config.toml
normalize_top_k = true
lr_router = 0.000593
train_tokens = 354600000
Below are experts of layer 3 (counted from 0) of a mixture-of-experts language model. Rows are named router (the router's row for the expert), up (a neuron's input weights, with its number) and show model dimensions 128-191. Each number is 128 + 32 x the weight over its row's rms, rounded and kept within 0 to 255. Numbers have three digits each.
After each expert's rows: a language model's description of what the expert responds to. This comes from a sample of Wikipedia text that the model never trained on.

# expert 21
router:147127115100129040167129183161178136100169148121126126096074091168143138101086155122172075094179140157205152155124118171149146135077118108159116095155155147110098112080136063120085154123083123
up4:152129180111145105106112127198120118131149058192171141113124180131088152116140145153141143141152114166104126109114132059135145113103104136118113078093204183168158167136147161173115119073139153
up5:094079113132141172129148148125148073127162097113186082173135140187113149121176081153149127096113125118138093113131119146092093124145119123117102138166153177157071104095112109153092138129145210
up6:172125139097149122110120130101105153112167120114171166086129113133145130095114070163194189129165146124123165150102117102180126152124111071173141145106131131103211148191152158182103137175150177
Given names of people, or their first pieces, in cast lists, credits and sports results, such as Robert, Michael, Paul-a, Olivia, Henry.

# expert 43
router:172070128119159116211140130129136104099138153051130133094117163232156184109109156109146092092139173132110116125178102076190098202090124165171139183095114172183105137082125146189132113086096087
up0:106185163139121126143207117194152095116127087114176098107128164143103184101111175075054111089085123117120176149107128116178188121141147162109139173143097122127102110098089113139090156117084141
up1:159080098068149122139179158128127145115151142133130195116123158155119170149159211108098058117112132121117096115138139126119095158119107109092165209051123162097096145131044126180158082136091125
up2:151123135128146117073125165113176142060148099124134123127156147138088172082128195157195133113086130140099109135145136079155140162125160136100142162094138105113074098141164160166139125145182120
Surnames and surname pieces in people's names, often in sports rosters and tables, e.g. Brown, Ross, Turner, -son, -berg.

# expert 44
router:192102109107092104062125103174077136181137098082114128161088095113125120150140076062101117081071137147114148117087192064107154164098144105149083101124159148094123142122168169163091134139096123
up1:118134115138170139135166105130127123110137105129131090060112116141117091055191152071154119157063139101084117116165182094118191140127166159086112103158064160124152071140148099166093114168131146
up2:086064100138120141146161168135142094146057184125067111127156127126143147064070182088125075127117071091116151081169097161128163138107066094107077114137092166222170136118167127096130116157082092
up3:174172141095157119130155149141146122116156109177157169121154138151134093138158115135101054134151097091120147175144077081122154123188133095131134100184118156130098134150102116118124083116127128
Possessive pronouns and determiners before nouns, especially his, her, their, its, plus possessive 's, e.g. her debut, its opening weekend.

# expert 18
router:112172120180106138097128122084070089128174130110117143116168129184112131135126143085149162109045117119087066147178104084147102093144107126089101136148117169108118111184107171177200111172097175
up0:077126094158063140108092134109134092153149088141060160131086121136145116156104177182148189130113140125092143100070135127145142124094142147092137103098135155126146087164079168105193085142090140
up1:117131090155165118120159160133130099089198156159137137165130126098139116123098141079104164174132079170122083115142155126164099077092109111108121145156105187171099105064129098160099162109123157
up2:089157087159139132069153140108152190133188120144103100130148166184161084133111160129130103223148098092113105136119133156123104160101143129121072154125129171085143111109100148142106141143090109
Subject pronouns and relative words (that, which, who, it, he) opening clauses, often after a comma or paragraph start.

# expert 12
router:166139108146139094124116089119113133092090161076080131079063154131071170095106137129124127110131105160118080143178174144143130129089142105185180138093121134121092139109206077084090101096183102
up4:167141154138127136137092169123170104072138140148106162135195135113115128124209115146112092108118078167164116101204086123101164126169131115144097094079088082133144154133180079124112109096061082
up5:151103086146151115111138130160084142144088119136122058059158152170137133100067089055091115118086102072104116136112183069169138120142143127133129155122130100161128075140112176125125127083176139
up6:165134097125151109124144151157163085126087104165120255119117176120081116142119183133161119086099206123139195145089151128108130103186145125132176150152115076130122081085159163104037124101147173
Given names like William, John, Charles, pieces inside surnames, and the words and or & joining names of people or firms.

# expert 62
router:113128116080127055126119127122135116112149153180139127095108109133133136120091096163051120166132142077105124126215123132106101134075139146077084157136166143089121131179138094096125154158073209
up0:134145136152121141118036135174075194131098133135137170132112087213103129126133161178125120195195132083141164106173141115153126049156143119130080144154110204123144153117114147092097099118082140
up1:149112114123136173126162148121123105155151113073131156139111120136165208086117138125225148127169111093050100169112153170107120141144094079134110154218158138120077126137114105074102120112060171
up2:183158121088154164150090114160143111094129105155076059071138126121082190149137154169097084083092152128157175156169103126139100144106088112110150154101146110161145066152111086132133104125155162
Prepositions, mainly in, on, during, opening time or place phrases after verbs like released, published, won, e.g. released in November.

# expert 10
router:076088084091163169118100120094170133162132104090093140112113127132129086152156142137117165154040117120175185127128122078094131151134087088155160133116130124109099136092144092144148091056128139
up1:156056118125065145100122142123111080095116154101141101146103166107080082111138113169157148140133145142118143149139174105130165165142089109175102185114109133146154102081135136150158155184141105
up2:131165133061107110140167130109132123142156147169096186098126123089136143132160114076122045179165155110166140177101174123132142129108110145104150071140093114086161194128155091093128065090087075
up3:108142146146152102120114089151140124127143115141142161103155107118092117123199061128146148126113100106166148191077108116118120172174130115085125061092106114158136110155147123134075085216125083
En dashes and spaces inside year and date ranges, like from 1903 to 1912, (1425–1497), July 2011–May 2016, and scorelines.

# expert 26
router:114165118136113189138153170184073198114087165213081117168096117141110179122150134119164152134146129122166115135101101069192162158090117104133102145105162161219099106124137108142097103156160117
up0:101140138118117120168177059127171196110157121117102114136143169094124120135086182200112123103173162180101166149103104125150102130118110087119109120189156156140074079108122105184140132108077109
up1:166067088117092116128065107108106137164140147147134106149135146158107077113113077121130125179182092105137162123073194128139098192146107153109108104135100170154162115118119141102158165181135132
up2:135116143074084084152152109105133168098104095131067140146163142173142109079107144179143109088168141105136150164090179112150164141087177110103130164121103077187120114172130123108111103154130140
Compass words and institutional words in proper names of places and organizations, such as South Africa, County, University, United States.

# expert 42
router:170195154137177044193138165197175194113144127100107156106148099213127143124123129132126112105143071162090058117063114080192111078105139132129132132139114102124121114123108143075081127132135077
up0:026171128132124145084141099148118160087125096139157128186176095097108116093139128090146124111106065116150120135091091080136154173134147107112153094108101107086164074131135185110113059107169092
up1:162105115090042155112143161119118142157143108127133135077121155185194127118129128114145177108104090164146096141155156139135154092173073130114112136156154143139147093076106171139104125107097161
up2:138160112115121123139168167116116090106146174120081149132127136121131145185152098139110116124129141123161138148155133103117137079118160147115093173209102193131131189112149110130124145081130145
Opening letter pieces of words, especially g in gross or gymnast, and other first syllables like sl, dr, des.

# expert 59
router:178113176103108070065097160144153174147125135159123164093150130124092141122080146093134148125053106132166146112162172097093141163092100143120105112060171124118118101142087132094238082179197125
up0:071120117164150191106123152180087164162145128122102140096203132102119129076085122171085117147067116122149144130156151109091081134163119191136139118110131162091130098147163137125151096099158192
up1:106166174126106084133088168102074167129189156132115122142080139134139092137089072108175099049127181146147113159112144083106191091105106156142132195123105125103125132133166115098142124119115157
up2:041093184162112098082178122077090161150148078134159136112177115164086125081139109145083126141130100159126139144142141083181139163135139196075077165106104150121153148120115088192094105121164149
Indefinite articles and quantifiers like a, an, any, several, some after prepositions such as in, of, with, e.g. in a related field.

# expert 36
router:131101110088174130160122108161175148138036175104125120111095142155151150102105093129178148126171104168138080173077113155151119101101113107180111167138143189135104117092041062099088063139175082
up4:109052094123172171101076082081150062086121126063160142166114111094128126098097148142108150153122133077097132151133143065172119159140131132096116203176161126100149127129109123117109069113108114
up5:166168162171110113114096140096183165114135121093135142168155145086172201108148128090125079098124124170105109114063086175127087150072161137181092096153118202118132116162067099130193152134120119
up6:117156063152170108114051103121204090122094143067135136169136085117159106136088103169163171157127163181103113177121099196151163126129136114115093124178156179178146065116117144122132103150084132
Vowel-rich word pieces ending non-English names, often Slavic, Greek or Romance, such as i, ik, ad, ari, ani.

# expert 39
router:121153125104091160112114103068059110143106122103114112195160166169130111152144149143119154100050104105091171139108113151057141115146105098141097167114183156168143129132136162108158109179110168
up0:117108100168120073182124133069107186176172089128077089175188128175187123065128090110138156158139122120126115140146164172104107138141129112082109107105150090137154117096081161094132116148145180
up1:127150165164123123190139137107062137176113114118176092078187120131120105177134139162155095148166094059108138123144178110153072076174113158084080137094179118162153099176098143126101117104087156
up2:080120096143075161066100077087124115129121126115182097189111147147115131144132107125201117139105117139117126144150153080133105067092171169147156172146130140150115123070143106111114157169114123
Connectives and adjectives in running prose: and, commas, than, almost, large, central, plus adverb endings like -ly and -ially in roughly, inherently.

# expert 52
router:113113134140155162125096118167108157074123038204098055106177084170130113134138141183105138114073140143167139182085064108125156152140183182118092072103146116098160112120130120116112101155141171
up4:093221131087134117154147111130116113105155121071103103127085104149088154069163123095085126151161154162099141151115097178177131115172093084153097100092142101170137150117091103108085115093145108
up5:127148148141085172117112187133122133182130156176139188149113111210082119088121127168127089140098122096117097116091086124174134137159110149104118113139133148154107105119109128122141072191122142
up6:136129118134114126146069115134135092130054103110091176136049136124162141143092139118100119059096110106117127149103102111108195165070069139186052127175120128132151155096142134057089127091116101
Leading pipes of Markdown table rows, colons after infobox field names like Species: or Established:, and sentence-initial In, On.

# expert 19
router:148075088118083076131126124194181121071150138155126157088115117139192093174148099170107094143178153177091132136118148109129111160120105157124102132130229130168155136093130127070069120154198152
up4:136165103165096099172121119165149208124176105106140121175165091137149169121126137127153153200146170089122075117105146174124137135096108201131164072170142111117132102119161143125082127158195069
up5:175192095127104141134065071177107089081154104135126142095131154132087124088070114137153093122126100213146139168090173158090142133168155125138167096177137137212107130104135143088138131134120190
up6:114135113135149155130148145184140134162052122144080144093144187181096158204099082120116081108147105123177119146131135117115103090119159145199137168096149075113155116085116097121068139084143104
Pipe separators in Markdown tables, especially the second pipe opening election-result and career-stats rows, plus units like lb, age, born.

# expert 56
router:143113204183145109148163100078117106121098079143156160067151140069118144137168146101161121178137114129161144156194192128183180125050136161147163120115152142173074145129153082098117135096107081
up1:169066103101145112134124174141169104075167123168085125166094151101137083160127153140130120121151120135148111168144146102184147135068109073128137099069137117118123143133072148150079128150040117
up2:189188092135183170129140135069117111057163108144133142150105173125097123156113082117142159088145115099123148092099121121152126147148176111103042101103130150155125122073208106141129143146080100
up3:160159121140145146130153090151130177080095129119160121152167145125121136134130114081140135149122115153173154106155084095117144143096163137130170143135067132190040119061137100089127166119158139
Hyphens inside compounds and numbers (quarter-finalist, thirty-five), table pipes, and opening syllables of Romance names like San, Los, El, Mal.

# expert 58
router:172177094172182167150103137118112118129119197100136114112124109173071119111120101180180103110093091093127116160136115130162087131132117144128141121091134164183126063124186105172141140131142118
up4:100164122111125071104104085087121104155104129144166151048105143148204110151152127068125132147171110141191127104147154170119144113095154161127131076178155137116115115068124100156117139123113119
up5:104095171103155125144147124145128073155114123185162108166169100109140021065171095157141153149199133136143103095126103135164093150140139139161091140062152114189066126151105130171123136172140135
up6:149153091177143134113114114167181131118107158110078163143149103130135166131110147158114108168073106125178120169090079083140136064082152192117116130144171135148198106139136173163115148127113135
Middle and final pieces of personal and place names, such as Timm-ons, Mats-umoto, -berg, -ić, and common surnames like Smith, Jones.

# expert 4
router:143149137109130064149138093114129166132179065128150118110151051139131123223160097130049095176145171158122201112165124169083136159137148101110131136115133074135110167108144164124119143135148141
up0:124157112106109146070136102156139152160168088140138080142133141079169134148079115128156142154156076097147137100142088155097095141125119152087056102075120121110179110083090175124151150125159130
up1:187117167133028114073113144123112123179092140169142140120083118112069151161067133158139114115113152142114152138191139143096142122155114069174143159064106124134132162114179153164097172135158078
up2:102120072092129087196119112117158108129200128114153095157086119126175171200107082130112163096185077168140180127167065126195115149165108133147136097160176108116153163086115090161148138109159145
Space before a number in table cells and stat lists, such as sports scores, asteroid catalog rows, medal counts and climate records.

# expert 7
router:102147155125122142136120188130159149127155151172087148068132100150145134115147116101127102181138107122136150146142190082066126128139148181138112112156184134135178158154085168113134075068154127
up0:113062155139151188149157150079125114094131117120112184118120125086125138140150133126087152148146121101202143130073141117079137094104104145145095175117093103078129163083157132148177111112113132
up1:152110072141099134120144135173118107147075174159146123152104111131097115110095125157169158231131097157103121140183150179107156116087095137126143134157211117083179112187107078136138079109122182
up2:106156112127137085126139141133153141125131108128086131146092073094128124117105104123093153095209141124136157198062109117131086136118126098167161131163081161102117102116124121097112127125143124
The first letter or letters of a word split into pieces, mostly capitals after a space, as in C|NN, V|erney, Ch|allenger.

# expert 29
router:148141139144175084124092168174187140133091132127099166102100130119115109091100116092154102113150098150165085171153179160189125091179075129171186121164132095116084168104098111133111102113144134
up0:060139148104125123062158164124125184093078153131143097141161165162150133109118171099170096108090090187153138129145093092154157111153084129190097112083142119078136132120127105204061108126129103
up1:154109131137107184142176063147149135081108120184139099162152122164100132105145127114164183156177147131131099172126113135124173132156118118195121087118117109136103139103170161125071126146091129
up2:098135129154105111063112132088135083136119127151124171115156136064138119136114166051062137113139175048152127092109163120130118104106058095103146119110130152136078093151120120118137055206143134
Letters and accented pieces inside non-English personal and place names, such as é, á, ó in Miguel Ángel, Frédéric, Janeiro.

# expert 32
router:089154149201146094132151191116114081171171198153138126091118126088117121101132146102134144181143201138119128070135201129136139070169172166128134087097132078081109105185141127115141110118106115
up1:148184112071144152115137087196208163127135118104084116090198104146137162138142139104142132104121125120136110118070166093097152156107166077156112143117071090139112158198170144106133123169166140
up2:138139150099177144105116117148115059108133160128106126098123153097103130107182100190128102144127118094130103096091152159080134147094174113150159135173073164112075129148137158150143153196114089
up3:154144128082105114111108144086113164218187181149127105106180127149151105210146149155094083114165083149052109094143140089095067124149118179128139137105151098128115183133161117152104103167131163
Short lowercase or capital opening fragments of split words, like re, o, trans, ro, as in st|ro|kes, Trans|lated, o|cean.

# expert 9
router:082124101125058160094105159114105123109123136144103147186094161156115165112201132179149159082128142070148114174122157089157141142185147122123064156093096113146154036118126075108097162161104129
up0:181109087117121106109149157146123173124149144152096159145175136077133157070139090155100129119155094090157055164143125198095100118109159205131126123093146133136152108126087151128110113056069099
up1:099160124122117173154134098102137110107106117065082084170108152100084094198137138199126114113155131155126110112103103104190124141123132103093099112123152196191112143106103134139098143139115086
up2:043117185131099138020150121092114108104106114168141112098135113104122178162129177102139115089172152103172166135094103131174162184176140120124127108184112118107173082151114082140123109101125142
Adverb particles like up, out, down, back after verbs ("upheld", "up to"), and capitalized institution words after National/United: Court, President, Museum, State.